From a checkpoint of a small mixture-of-experts model trained on Wikipedia.
Size: 12 layers, width 384, vocabulary 8192, 40M parameters.
Experts: 8 experts in each of 12 layers, 304 GELU neurons an expert, 2 picks a token, a softmax router, a shared expert of 640 neurons.
Training: a variant of Adam for the experts, 293M tokens, 4557 steps.
Below are experts of layer 5 (counted from 0) of a mixture-of-experts language model. Rows are named router (the router's row for the expert), up (a neuron's input weights, with its number) and show model dimensions 256-319. Each number is 128 + 32 x the weight over its row's rms, rounded and kept within 0 to 255. Numbers have three digits each.
After each expert's rows: "mostly gets" lists some tokens that are sent to it at least half of the time. This comes from a sample of Wikipedia text that the model never trained on.

# expert 1
router:157100107136099088210104096177172093171131162162084122064097120104161120177127154180091077082066152118151113091076109117132129129132138126107102086152127104159092097099133085173114128068142136
up0:105020163146177090145112158129140210096176151194118168118124168152114108052195143121142142103132151108061131124107099128089177115101164145137146083161113171118107196173137124146150110163121094
up1:122142125121125093097096143071153138101162156122204084092149147132107129145123163108142102054123110140087128100163157115146119140083188074182120119168103099165143146137081095160131107125120139
up2:112166175187190187164184122163144159175094094172203224099100124143116133108140184126170123080156154141110133108120123110144129148103123116080107114115132132184137084111065140079133110112088129
up3:181065103164117153152113181100128165092107081176124133052117164168109089125170144098126161152102155141130156182171153099168141147119168146106165175137158126108122108102126133068094106111070159
up4:153112166163136121202096145148183128111152134135182075145139138185118113159101179143108111075154092128085132114115156215161126149121177160106140131132095114132157101115124154145097116129150123
up5:107099132158121130175140166134128125085120160130063166125105144153157156084138112135142141118088119127073133110163150154088134110131088154178161082160106097135142162155121138179092144154027133
up6:135111192093141122103075072154157093106100108171072153137154136150126106172081108135114112124128102140149157122076089117105141194111106075121154081136155148190209146077095178124115094163127090
up7:093118160150148109110179084144163140083124153147170074137106169158103107148111149129157089140093143205130136121179118132140132168139135099071106096176153116151169183132158168102094107152102105
up8:130190155178098067172112109118149107100096129145117055105201161136085141218146143147139099127126123118105170149091170139132109181081204065126086090122153082200167120171146160122165093103128164
up9:129169112164161103168114177169160118126081158120212116138106103180108160130148101056168139179137087152078161112164169093141116106117158076126071162171166198164115106147082149110143123097135190
up10:132116097130116130157091122144152096132138129134158124111108076154109085080134135111144151118118132108112107090160162143204122158187100176099073146141097103091075159137088149139092104153102101
up11:101101096111136107126195135145142122118129090133146141180094114134129145124123089134118132062114070092107142102142134157073120170158162080153145098186148105156160166126128134181099150112072159
up12:170086117121123119095100128170120173071121142134163132123106135141122158212078126119146166118113096145142111121167108071095144130164160138103092119133103144103148158134127157154122100086063101
up13:141082084092110128156125107105143188076108088162164110154129156161128185116118133099150174090096129174130150158159160130146156117134129171139110145101154128099140155129174117163123138084105056
up14:119140137124156090177079099097145157158136150155122120102054123130104165129063143086083198041126174124102147124137126114194116158133107086133142139184151148094173172085121138122136099126059131
up15:150097118104119145101122123112128080134128169141103097110196173136120100120132134108118142149115197137146136180158122173108098189111112186165161155096085146161148143117106168152122121165122133
up16:076128116083130193146135141191153167096166142099126121088151132134108110108139109099168152176142178143116127108131183168137130143155093168119096140186088116166147117151138184063089110137129165
up17:143106145108110108176123179163152105096192085111103105170071063189103127105162104122099195077181153138087189143150157138154141143214109177088143201142113134111090119164131150106086112110099137
up18:145081127138134093113149107100159121161101113100129074130077152193097098136116098113114123159180133080130113131106188152128158173071143138163107144124100119142127147127085102151093166113120070
up19:197128101114153113194105135081159055069111123104082130121170164142081141124124234087085127202197164162084137122110173112167119180100112125150116125115155157105167136157165119118118151127125104
up20:164115125118118164116134083133134088141134073120106147088060164158117113075062136116079123079129153149121124179096075179112121174102124097122160137158121109167167136129159122126097146081040078
up21:122110110111138198084161122098150121168163096117150138125084096172092168176084078108116158104150135136126123131155145079130122161080150195126130164122083080111183138134103089084117096128093156
up22:118135165141132092133116147072147182178076131153134078143111197163114074136185198112114144104100141158170142172125116103186133122121078134102121139175152143148121132139098103151105123130096088
up23:171091147200194086127133199068163131104060128116132111079114094134095126148122118103125167159195145124125136166113156111123156130130146137130119130158120149164084174082119166102148106104174097
mostly gets: "\n", "  ", "′", " un", " Gu", "{"

# expert 7
router:112182156193132082134142151097158115094164076118150134153113138140142121064101107045138158143076135182161109131149131194109108137072114125132126147107150100100131126173152097143056127126043156
up0:137077141117159152111122139153161128107132145134112137076147165118099112116148133150181151117169080133095145120110167128155139140075151073137133096088128064158146110135158149119112096084139171
up1:120177146125157111151090125089173139115114172150094162148112085173133103139122113131120152059159193146133162137131096138108159129152097201210172092162099120136166144157088135089072113079071147
up2:174188114143167093174121110083170082102067139158122108102126146114112095139135115088062108100111163169117125161158134119114153181080134122126119128128114185165158167110166139139132134143047171
up3:113099090118089096104113099102152138120116152132074120129180113112093151163077094095146071086114162128132124089140152052158095138051101100146136135161113115054171168135124109149124131142148123
up4:113127126129046089121156123067155111088102096140083079051199164135099187195128092131131179136162101121112100107129135138115128114032181130109131130152149165139166113107119118167186082210111067
up5:084151145131148125132141110108120129099149112182147136216139169182120119076080133083088114139168060121064132107082061177109150187144115112145109111069146150177174133163090110157128084144082078
up6:104117155122162122176154092129150135183141158119112157150108164178109124104094161084198155126167108046136144142184147135139117169130156129139092104155154073149137093162150100101131148139087137
up7:123139114105196156052129143122125123150121099098105135172117107156143187132113167138163142168139144097088141116039160117105133166120163115135139095143191157125118175093145210130155154116165158
up8:108100094095133131184136135166103145132181171124069097138091148110107095153103189123151192095162099120093183123082152129155077134129113127192148163108111156067137163150072162103101131079119123
up9:181113103097127138123145053155168157154103088151146129134150168137081030140140156150103184110142134091132149156141160154181149223036186146132147146127089101150157111123138134104157142080084129
up10:125158108150128104094183123124133156154107059138074120056119174154085110173089110198087145073173139146114169130104165118115118099145118117124129131148130089174184155117097141109130147101166128
up11:121131079109117085143164131100121127158131106145139105111192176108071057139162128143166132070090109172088135191144071113216115145056136111156090085110176107112136130100134083127187037200080086
up12:109142158160186134141062118170166150090145112161102083110174124131110119104110148099139186130082083139080130140136153063036129179096079144122116081184114099116180152163032106100141116101146155
up13:125140140148154125120029165112135129113171171125069060122129106164081093159100114091159190142103126129113150098116176169061097119139106121154081130123115150115076157104150185076200116068190133
up14:173128102099114124082169123112146098106112062103147137110131126199162128084106169134135161105139158143143153154152120126103119117150089105185140129190145121132132140189129152144139119148060129
up15:136122094090129111162088130161128166122134164124139121122114134176138096165153073128114147173115115126129153119150087147124112151152098102160159105091139142145091086147143138125132107141128141
up16:104159092105120139128135155148134122112166116169158096126048078151121153105127130151131206124072166118118145164120160101121131114178153146119133135107125193161174090107108195103106075162170156
up17:142147137160153184188145180138158143118142175167123097101134093151118144119188154120182131098064158166091125141150099114191116133076056128090139129104141064133116093137049163157127108074049218
up18:136167108123134115076134185115163070069131104127151186117163060130135089161194113184135136133072110121075149108121173143078168100085104068137150093172102100137154129131137174144090075161139171
up19:139157111137142158152145158173136132155082111176104199102112102101116113141120130116129191128098134176067134138080099094126155119142133134135124057083088110168138085083180144166154083132060165
up20:136111060104126066110133091117168100116141166107110164135087174114103189156182073090121136141103142155091171150140181150118118112088134089147105127154098120103167133123113116110063149162088117
up21:126133083091132079153143111147154150154141086157096181106100127103102161122109132090114163173129103158132135136140125117088097147133119123086109072131097085076137114153132149129149118146085104
up22:158140107074146133159156047142133127116097099141148092113068106131104070146123146109174138173109082080098148132131098166131094137116112168081121104135130152101129154146063138123073194091099145
up23:117186160082170095122133142155142154133134114079132140098112111137071065131138178117111103166139131116140091101025144148171119181091085131117089154138121123131141108183126131078130118114160110
mostly gets: " March", " November", " January", " May", " September", " June"

# expert 4
router:138080108149119179096106109114175116105071078079162143132172134128121131164114154103121138154154068176164172150136131125124140121119128128176078090082131196044141129097163149130127115145127102
up0:146150179201195082164095168051180090096107063095122119121087169126113114051130144110087157180093103182123149081159165148114121184114111112125139132119131094081126116154121162096114146139087123
up1:079147122125115136174106130143139128095141087092130108143131184179068178136133122073168150193131090100114164112111150098160154135155117049098071121124133150101160125148105108120114174159147110
up2:107127177055157048121154123158150113103099123130116118153126143115139085123122109146120144098114121151105091128139154175180168192078119145142132115125106141169122092144102175075055071149115074
up3:175112102101146099128152108170137120095068172160151178105066140119136117076104093152141138135132167149121120198162134111095093131155150186169104188195077100091101163142089149107091109142068148
up4:094146108111104063150133108103135084141158179137115130135105178166091098112160130179067122071115158158132153127110127214101171132083100227141097120135130110113071206120104137141066122145106152
up5:124122138116140124058073110118154113126096130153155067185121090140144109176108194107096089048164106108095148076134153125108157131132091173088128155115070094167119166138116146172148065075131133
up6:103156136164143119153134106126150058098116093106154126149115110110098108090102161134164144123129063120111187161085118178117136151145126139104127097103103108137096150137134177106161093109091096
up7:118105068094129152115077109146143116088130091082126112104158089110095106108155075137139125151129100126103154111120150175099105142184115123136124103134206131145140128137181180138116161109121190
up8:099092118141132157182094152125161138130144148143181128101080127147086163103145111127154169063113163143123149134152169148169147090111118090142107119190185113087170125068129094116158133141092150
up9:087094170111139094138147106146173084125085079142114127076087088142110144071141129129134143150112115203111115109118116103123147149083138105085156161188132095140183151246086125120096074167156129
up10:225131102144145108053074148103127132123125124124221158099112131101079116152107128158130114187103107116101115139189104181160131143057119130106176105079152142140125126192132132144133108124098140
up11:102073104153106119160154056163151141135240167134162129141133100140137132156098127112095175152180075141130097086107163100129091130108112058138098141150139127143135130115115158088146129119112183
up12:149109133093124127107113124112146161144136112105166142143067105137061143132159132109127170141115096150126130150159122169051140148090144083139139114159128147166166112160139142135120125116096073
up13:109093117090125096152115120136147156134087181127115095124170160136076173139152083137080111123134085144142166116124163170132116115112150128131093135104185120087133184131077171078144112131131080
up14:152102116127142110135090128110145134128159125113177098136103079162148104137086164098172144094176115065105115106202100122078121091187112122112154125105145136149116114114159098090112097067122134
up15:089117116073158139113134139172173126121099119139066163147092082099119160160168070120117180167127152111135136162147113159144114134124107152063090122164066116109148196135114120068103160072144144
up16:136101098096142132161175128120104142129171126165180082098143138080064102147153153120135133100068102119119104119099129148139089146160109139184117115135127131085116094141169121120114156131129142
up17:103106125145079159100147119198159143118117132089163112161125107158047181141080169121160100098151116112125166098134100143121150098061130091129098124155084119135112142093067094155148123165128157
up18:114093128147117079167102132150170121133094172163122085128165139134068121116098086097119155182090128105104159150127150115129119144160134104128083121154131103124117127145157150137063094138061152
up19:185108108149119109145143149072116107105190063177155100154115110127099130107124128180097173066134062127110113064130104098174184130157196192114167129105149157116091116163065149132053100077112169
up20:141141170141155104131154120129145116082102153125061073077131111120131099138089103031123160219136117158103127186095189087124165158118150150121149101049168168109116172083166148084165140135102130
up21:184118131139115117107161156152151063127109099137128197151107022076163141127149158150114117135157140165095146052142128091091128152146150134117117139133151111120133165151128118167056213119137130
up22:114123111121150115148122153103153115066101152136129136181148060116088171215143127169074120066183153129131092102127139141121155113174161203142081122101201116107094164095138150138103115087110169
up23:124091161115166143103105116123151140149143109103168109140155151147086125106083078095102117092113156158144126108177159110090142158120120192130180061151128092155085104085160156180103074149093136
mostly gets: " Michael", "ford", " York", "!", " .", "ley"

# expert 5
router:178157140127123143149160127128136099050126138088128158158079085124149175165126130172112130164092122103147125138075125134185136181133160152121183152081137169104143111104095125133162141171120131
up0:145088192105158111115129056074156086098115099159103124094137145153103075140148094074112129153106179127165098196151155095166146120119101114139148104133114068129097145153158141149189155094113135
up1:117109147058100163145201140173167144127103145162116132076157083187137175156124095113123118136147180202056158160121139096104129100121152098088143164132127222117111090173147112173105115173086151
up2:109125099124139141132126198201170131124124148157124132118157113160130106130069135126120106078185144174093152153088095153080097202131146158164128160156124152113105132135187122095069147067129110
up3:137132062135131141146152138203164097111106139147104116117123155075110081121162117193155072062158122131101102157124105113152145169076155093105158073117095132111122160117121097094091148028100116
up4:111108099132089119102153020165158154164123125112169135143130118124105143107124086125119143086109108111101138140136105176122129148208087176124132083069148156159137081071143119159118103124126062
up5:128122089154151125131117111147149134100108161139141137109115130158139128151190143138090150061094118196108118187160100092134130138139179109180139113140126109067162167088072127142100153130164145
up6:125126130164121096114092108184148143100150136174151109103151090123134171124179129069171179141140149095142132110107057159143147126160110172120130099086157127128121099139113087092111156130115168
up7:090090145144126056093160136161158132073127043123155197103196117132111081133148152116084172063169142156121105086156176182166142201104145115157155137087179105105095149103074165135083114127105092
up8:127138139125194139118105166103127109124153062126138128117153124183115121088148195126151121110069079104092110095134126151140158156131110117116141045087089128181136113162134131143107088117101142
up9:172106111135139106061155120135150142107141159180149140100136104128112127093088106116077145153109146135087150137095169128120130090101102107109088148140065100179084134095161140112171135127117088
up10:122073113138129116108112142119179110131137138138120114110122052145148194105146145147111152136103193128097176097114110171086133183090088100126118130140172149113138128153130131147159119145117123
up11:144075144154181108120093186075157162090095117103134108099145094191114107134102147111094167119149113188100125184153168152143144148102141109112102057137127136171129115126098129097125114140113110
up12:087089096102164101139142137166157147063151118135135109084116155160118152150154124146068113093124131108138122170175173156079150119136109101175142146135179116136090147179096123159145120140162138
up13:084145118090146124133140168154135079062109084131134143100106141150103152134047097089119145183133105110114091144201129068164107180089106163070102083169111121061162099173135121122161183117077179
up14:145129075125150124105136163165130169133126118097153116111137123132100109132160177101099117167138173074107132115159124080114154166165155144114087114112182104106166079115149146166092063122105113
up15:090101130168128148159098172091143179124154136191073201119067194114118101081081165149089125138146111134116125161084125172113123180138062101111139111129104108069134156161178119132138117138108082
up16:141055126200153178160111167082152169097115146149033126146081146128139151137077131132165130075077119195138111164117100107081137153147076146126115130159121112223118127144089214104180155100085151
up17:115124130139090107152080107153146080134139114097112159110205075152115151136061105117078190122131159081147144149098137111095111097137121121118160131141123083201116160104163142103164090144083102
up18:050100188127156137109096207122121066156119183131100118128082083119107116107125144136138175113099062175099130104128191143102107167139107119170102168085121139172116117107131212096115038137134078
up19:139162180172142121197085082081159159108126129124145127108090180173125095112123191135080115171124118169098157132136116159121115132100111160115122134207103094111138105164201110080121158057145147
up20:132052114192129130159056167171120142094152129137068150113111180181098109149135112125107139118116125165100148105156092068125160128067145131138111091125103118118201111139120159106101096125032127
up21:096135134146128056085108082108156156044116090116151169095121182160104145134197092138112169186184133108103180134150197124143103117071119106104103118117229121118131136106140147094122127106154177
up22:129136155127147137128098107133133139102105070114141148108146161110103078152107167146098145096109090184127135128151136158086107067104166069127128120145138057126130171099095122135133126150144140
up23:109130112108133107100113066166137139112152077160126086086089116153069123120091143152126129147126054137100126133144108117179133142117182129070132092119146168131147111134056122134077138109137095
mostly gets: " name", " =", " including", " List", " Team", " album"

# expert 2
router:097121068041148128120127130153110109168109142137172121157068129119073057071119119122069125154079093087157105136100145101095142150150086121094133122147111058161173153134083135115122109102092131
up0:111077093141155155113135162118119150134119116183151171123164115145156150195114184115196130168129152174097169065127123140149169150117081133132125136090143137155145152097134112136137062085058127
up1:139151126121134097106112100094133038107103155167132064133140125104105158126123170141182141080127091111130070077095141169166109129091199142138180068103082100129170142128153177163119117171119124
up2:122106075113166138145093152166118172162141162208124162144089112163080112077119087158138165038103114137130168168164057143111154163133124088114171109156145123137086130131119144057157072148193201
up3:138158113163161151127060195166144102171142151089195107144115075079098132120146101128166151124132152120142171134090138142102091160095153081177145123115126077213123123125059132064119140139125189
up4:130084088094116062143079097108135102114123151147134193121133129157126115108112154098133162147153084141101114126080103125127204151130133108125113140165099170133118172167089118147171106122170224
up5:155170111125094121101089161137157097091140045068108159131087139124129064120152122166137177117081138113134097073139135107195121128084134191162126111130126137118112109139146122088101115152056151
up6:129158137199154152181098127112136207160101174106117109133123160138146143135091132174157135095163123117103138145097169092197127140111104101150106086109156104142072148112138176161126080112093076
up7:077139122136061178129122110132152115145113121155160149136113141099070144206138144095118147144140144141114140114147123126135118118140128142097072162143114136111199131167129168079111080098120142
up8:138165132162147103175083123126139136140089110113129120114121128172125150165142192179097169129190116160088153149115107145107080116184129163143122122124129178143112147093100140101112089115123190
up9:111070131159111195176106142141151105133078115114105080152207111101089143111195147048110159145205196171117156103143112180157104138097129089089143157169143123121143079126170109056123176095153093
up10:099113130164157063131050130112157094179201171167077113172159088141075077165089146124148167124127153077071118083130139096168157154110165068094144157147141116111116189118084163121150162074113096
up11:151112071185152152118139152133163125125094167163099146109133178152140145129100124102133142177145159126147158191131112191128128191132087187162159185111122074163112026139191090119084098093122093
up12:147109163126055095155178138143167156112089141181139158117103161188076158118102190152133113168149099114104179161178051114102124144120119137185115110164132138123175141162127141142200141156145102
up13:095069133092128044070089152098120120094099104142091180110107100135101111129079138111091119133184118141073131115123112147190108147093120136156072117160126172115138098155110159062208121114166129
up14:145108135159216115159163089125161068140087112141168174152123111137106145104122165170101111152155176135105133143153056151114158144112143190134091115152141177092113134142174161102174056146113134
up15:140142144162084041115179164066143118082117111175190143129122051099088161170121209087117187117115177104139138139103082089126144095063092107161102122121196122150167175154137132141189119167084103
up16:125183121129145119102142079079127104122090139138195224150099107084104181129174129134110092144099066121088181099117110139159088139129087053080155134066152134163106117149081124086124116114104100
up17:166049109146128162135099130140127149120129171163146080144116112125046102129184111151162122109144139133103114096132108095081063152155142127091125139171118159119132107087139151099160137134154192
up18:171147126150118160137148128096145093128142097119112080118191107139111171151143112115116117095097110115083124146093165103102095153143097113128122094136162162139123100173139139115076167074174167
up19:138106071118083117165045107125130118152115139124087053110153196117105220127132082117103131120101178174123150172108209089101139111090158133096168143141127189082150128128040152102113145110164135
up20:189140182148136094111147133086139111141157125176098130178183146146090143121151126149130135197168143075097074086146113129134116107134110134145129147088153164138066112189161184100094158150099088
up21:192105146121094124147142124162160199112150142144142154118115116117041110156148125119078168162142122107143173162103144130101104134157107120111076187177151154140122147103101108067123118145103111
up22:174054135153136134156058070112160200119094164079148146124078122143142125099091171153149183108178154170110131181124144107141148173110119148155101094205114120136120115178129116115114063158095109
up23:163182082130078142122143198121138139071091164139105083096144117107187138131082091117122158119079107124101130167129143173114168115151096140188139154070150116066112138189067126121076178133138117
mostly gets: "000", "8", "_", "0", "15", "9"

# expert 3
router:166158107090091136090082136115094108175122143161083092130146192131107172115134083130157099132173163115129153105151098170078124112119085124186087130172183155160102130127195129072105147073160099
up0:210132155160160134107168128155148131095125120164114115067142134139179149140157123080149151202136118149155132076133104168172120139137101141116173071127159078175221135109115194114182132140157154
up1:186136159155121106124083119161145077087170150165139118101096138153144130133161106084146133153112146186132136168135133153132143141114128147124093107117105109111121119109133112151086100162107104
up2:110065118132179158144153052125147104146127108130074088133137159195105181184046146133227174199129116111149136157073122142148112160161085135204117152225169155140171156104135126138141131139110068
up3:117131189040144163143101149118130104077134146177176055167094154105103182146062157155149153170125099126095150143170159142097128171127085183159106079050193146126131190110145192120125117156119063
up4:116111105147106127123149113107145142139130106160155078114161111214109122135167153098104090180158082125152157152117096121130142141160091110150158066123091141132108132159103208133122127113139153
up5:130104149084075132105120112081146056108110138160103166118123149147094152096043133148126176121083180092152152140112084110195126131079104190099144117099167159081096111168174138093109127162082150
up6:153105152147122088106131154117151115116083122150083168103107145163090122182134129074105090160119044138060187150116145089141156125124171118107094077089181177089149133164182123151118146118161077
up7:126134113199121156109084174110164129165111108121082134122126155175153159160097159098132175042130140070116169081111167101160136149088086081077113135193175062117139127127090122124132097118102141
up8:135072121151143129121127187188136088114102137135137077061145168132142111129125069094138157129111135162152125097175126084137105131119226141140087143057099098139165095164091116133123132115114133
up9:142128111153177086046130093074129182157139118135117102097147120198123173116111105098165155147143125119124102173117128155144153119111111130134110123143156120083137135126155185154104130213137158
up10:106079141158062142110136152071145140131153176162115165132152120145088161097120169114116194163103107137144103075186120165163165112151151124056146103112171122086155140132113162134130113085122140
up11:155148101085134097125090117147145058109141151162112214084142056166122162132112110105155161155182127150120137120205100227091146130134112168139132085182103131180139156156159133134129102109118141
up12:111149186159237096087111152069160050113117167131108173086112090104133090152107176128153119087114105184095090122182116130096133142090143101106121141106122113108129156133140165134162138131135158
up13:104161172080199138101145150172150096144125110128114124128118136137102092110085158119169129152112130127168128122131111157126156131068128143156135134210096115143139181103104173086159151170097059
up14:105184113079188106134070121099138105138174089160108119116142133166109089169165144102143150032130107088077112053103107143169106162113113133089083114105109130138116123130114125095124140142148153
up15:156097097121154100123132128125157128118109166197120065115100175120149136170147121098166143125118137101111144162111152141102135143160086141140066108154180129135114124171145143099119111092129077
up16:167072137137160153177138142128142116109108200139161131082140103105131114147162128019111149167095155154101111117093105178153150121105089138107137101087136146106098118163198108114156108107110117
up17:151151109151190142158161102156167119117108089116125112079131148089100109135074129105147139136132154097118145142131140106105115129113086123082100100131080061112107095050101167130133108115091145
up18:091160096024114098119090153112144131117116143060077077115133143130125165124151105106082139070133082109111118107135148155113145140175205123142158100101090121135156137173167120129192114122164118
up19:132106096078179095101155099161145140166104119189129103161122165120088105161094168111124159167113126159099139149124073146181127142127181159106100100128092166152123149131127115109106076103126127
up20:126091095129166077139154115167157131080109115129128146109085102106097131095145174146115109088107130137124130131045108138175145169080115122147070137149114106133073146139146147079166092108085090
up21:158082151168129132157131114168144181117149126157133216144093186172136162126088130130166126119130117119177119135126132103102137149167078113091187133193134085105104140107103118148141093024109113
up22:187142144171095120100054136157157055173115118148143167086152072139095129115159152114150135176115136143129121126189155151166128141100206087142138136045080128110147118161152138197142123114106148
up23:132111084080155112127124135155159162151123135132155152117147193141109165152106121123175139143112127157102126096098122176086116139135053105161127120218131127156090085096121119142176102077106076
mostly gets: "nce", "ley", "ly", "ance", "ted", " However"

# expert 0
router:067133206112137069153136139145130177139133115109127113090176103102125116179159178084190168082119149120033122109076136095112105097150140127112098154163125085145070128140094128146159140137120148
up0:092173126134150118144076113118140080151125159089106165170121029099102106149121175087157138135078077102073136136137128131232141150098131097189105126131128136154148149138140143136113134161120132
up1:130108070147122147092117113193130137143084154182135147115178161154096134173133121117091208106114122162148113156080119165106113115118157132142088122128142114177127122149075122148133164122101152
up2:116112127131104101152171156128154085091145126130070206085152116133117101145095116165087096119101136144099135102155118109108151112169151105109112120133132133093158142131116134107174127157142114
up3:162162167110134101168132068177172082102124105137114131092078141143107149143169108152147134145112147102104161085083136087139136135171175123132109138132155076128113144105162148143126079167127095
up4:124146105138117143115163109091133136088131074128111090027138170153129127113131156131022134135095110126055128105133114138100146133103096145128161150204097163198159082096097136107129141094088055
up5:131090109134134151131165153157146115145127118144102099081127107130118122156094117121142129095078098136018128102066108065119101144144115098139074126152203105110173104126164155105125112126110079
up6:148105053152117083069068096119158109111093081162173116105147096106139144131114084147153169134145117118137123112146158147123124150093123095159097120135119114117157134177141134092164074143095071
up7:125135078114116093095090116076147091123155164133119171088113147152104116141068097147140154143124160200165172134111136140123136154158112136183146155154171113137141157108230139134103110114061068
up8:085107150117162140145120140142152166091080107111122117150174112119097100115187130120168120135115120133074125145104132144153136106119097130158032106183159076138110144131128131134143098140138152
up9:126187146041118164142128127171141078140148115126184124084170159167073143074121121064147104151156118172133140101130151124138141148110112114147079113116124149117157110106160174168113110103105119
up10:129109118133159158116206141085134129108145065132140138103177137124095122090125126168153111171094070115060111083133148145133150141115165146145160079116165173109110135090158197072132124065071072
up11:131150115114142118069120138152149117121073065099132159123104167136137127146157122152174116128119144072117151101080116155113159143173098131173089120150162068188128087147159170179166157104086076
up12:171098102087172110093099156107165139127116103088082174141083093110113133133108160092120135113126101086091177157145116048160110145133116140087110111169166154086163164097126142170156069071096132
up13:100191169130123150129125097099140088147143130087122133141103132123100043156099157111217132094106091177114134095099165104146166184078170085068129097107120052121174163155166121040116068113137112
up14:089120176104088112093122150116154150106111124128121114125196095201161133139124099089127135094194118069079149135168170118102135148109059076112123089187087147139153111112199141115140124136083134
up15:099201167115164166117038121067146117122108131115100127139157128165117152159162133095204156100132105167103159200115116148103106129125080124196110096179082107137116215117128181125159103114147152
up16:120189130148167093160059123111133155103092153194185135085097138107069142123130119076133144069162118120128139144136133101144137137129129128057093179105134149088123121175126106063133126098147177
up17:098084119134123089195129151156173140117142092129105125108124131075127096142155133112121103167072163166100097123140142176127098114152081129083122168141184126190072061141163159103065105143112141
up18:122092158120113144177153133123144124137120078140148135114091100108132096109127143117141147141125097175080127090126119095121114131090099129155042057106111167128107068195089207137154122194083141
up19:109115165126145097153136107117138117144080140136105128174120134154120107201128117197073114095123100165109115130137128111112100115149080078097099110137119193146138177144112166116115146098177122
up20:155129121139150138125102065132154100134154108179118122098122159136095126080108132134128056091092066155092119118144100059164136142112074049134156072160228125193085156166120154102102121101113124
up21:089130132169146126128100132153148119107110068111110167157141112125129146080145132141179158124120065121097153076085142129190106163079111139133141159132134108153151199098130169128144090141136143
up22:142139069123165168127113165085148152177099160161149117124143118132166087116121069088150135134137101135128145168078162142080125140071110123182110091095182042147100147156109164120116083130147152
up23:120101099100086061085154099123146112161078096127128146092084140166118156212132099099083125168175135104149114113112127129172115149085093141121092119121123118111143144168094123111161096112071098
mostly gets: " two", " three", " other", " one", " second", " many"

# expert 6
router:114104115153164151114166137112097166122152157170122144141132117173132108098134109151118127122177128118085131158221141098174138124142153124089185130124077108149181141149092155119151119174158125
up0:056087135185114085054126132174143129140130106097178150139091028108149136138112082128084168104145097151167134121108116184105136150090135134176121173155161096104133125129147170099149127129118102
up1:092089174084072113067170112134152165095085075149098127090111124181108143163179157122152154137119158134048151154167135136133119123074118128084130154149080134098140150189115131157080160119089113
up2:133172128081161127189145147177135116133087143111125098158145118126143069162211115096125087097165072146120099100129167144121133160164129150145066095077147098139155137078178132088079076136115194
up3:063030113170129114161116167191135094164130120134060083113141188121065087149067082102104147144158171098118168128130143177123144151147122197126112113170084134162120090158167132161092133057154080
up4:169160156091189130122138099133146090104085130150146107112090151081123152126114096149074068085130104088110156117084117160098118160168081142137142140154098090118183175107093157120097069134100149
up5:144098124099123071174128131144146153167114048172101085106159139123102121120196190150092065129083113146120110184120130123111079119090132135084103113168181141150149129163073139144095149107136129
up6:134167142119120103110132168119153072092116068166165146101105133087088159117151158135080127126116050161131132144147108147139102141065121101143157071132067108108132095092161146138142103120084123
up7:206151156185167084085117140174157094112112089143145106115102174083121118133137170109079090103083096187185147167073116187091122163118125131122146122098150119086141107158144110095145085128103108
up8:072115129130086119189126104118151120113150093109122087114126126162120110097159183101159132104158144169109162147165104134069136130051140155146051119107118091063124071108067142201107142220161150
up9:148093211144073113097135180172134163100140137179076149099169174165159177158132060089126192097142133092143142156191127111094161119077103124162098155116170091171050136093160160127132141113152102
up10:138115133129138107167124108148143158084081091117130123128163123131111156117119226168154146091200087115162139108133107140167138132124089174157144140112129065129136072168176154159107100128092089
up11:115125106039107108047150158163135117095117111127163096105094071143122130126126191141128149153137132137105115179127134162178134144103105107124125133126162174103087099162070164090060137142095134
up12:131155166172112078105111122155148102126095082155122093150105119072152116139114119111111133104133136101089115082168136109119109159053105103165128150131103089200173133176138161098094157097116050
up13:172202110158158160130028143076148084113147103142136081160125193157108094039132130112122086107111159173098114194119131126067140185105129164148120093164179074118138149157139189081092082138072171
up14:145093162107137188144126215255143129140074125169121090098153123110116099080093110149127134149128147141127147148126140153116130175140126180135117115106158137111110049106129153115135077046107172
up15:129097155104164104157141182162136103112071166136120108131156191148101141097117138125179163120129152140090133109174080124166140165085134113138090129154143115140100126073145214090114079175125085
up16:110080167104133106129151141122143096179183141075082115135094239119122125127149096124094145140172125070155118154073111166159130163127160082193120208097139104135124170111077132130120120136126060
up17:129098135112143144149104114177159080088122114126109031098105127072062087082101119138147163076093133128076143174138193113108132143115096164107140101115111113133178109129206152060133112087107086
up18:116113151162149093144115174134132167098154135164139055073086180089122141206133144127152146186092104117095121152175121097074148113099126069106120091126148189121103110124164154142172126162115159
up19:128123085046112095071046145152150084143140141136164096078137134139098186042102131073151110123149145168092133172149114145139151169072164104078128083132190175123092128111122131091129147087124177
up20:131128128154142119158093110102122110104158105177181136086137168148109046110092173103110100146117140169120133099119071057153155123067129107169073083091125114057118193181162110164116131143066175
up21:108093112108158116176093167097152095124134170074094173102186152147077126137156081179157160117133094133143113115135156151063125120138130112169090068166133117176075132128195151113121071093111123
up22:196115048150046121104126186135147138104149136102128111093067094123117157171119048128160130184115081098136133135138130157153080146157118047120124090067128108148119117163121125135185077111114115
up23:145069079135164139125125160158148097098099120121153153099105113124091133128127096141155156098130186143123100138151123159127119151150124158163078137124144106174176099124110172133126114119125167
mostly gets: " which", " where", " have", " it", " they", " place"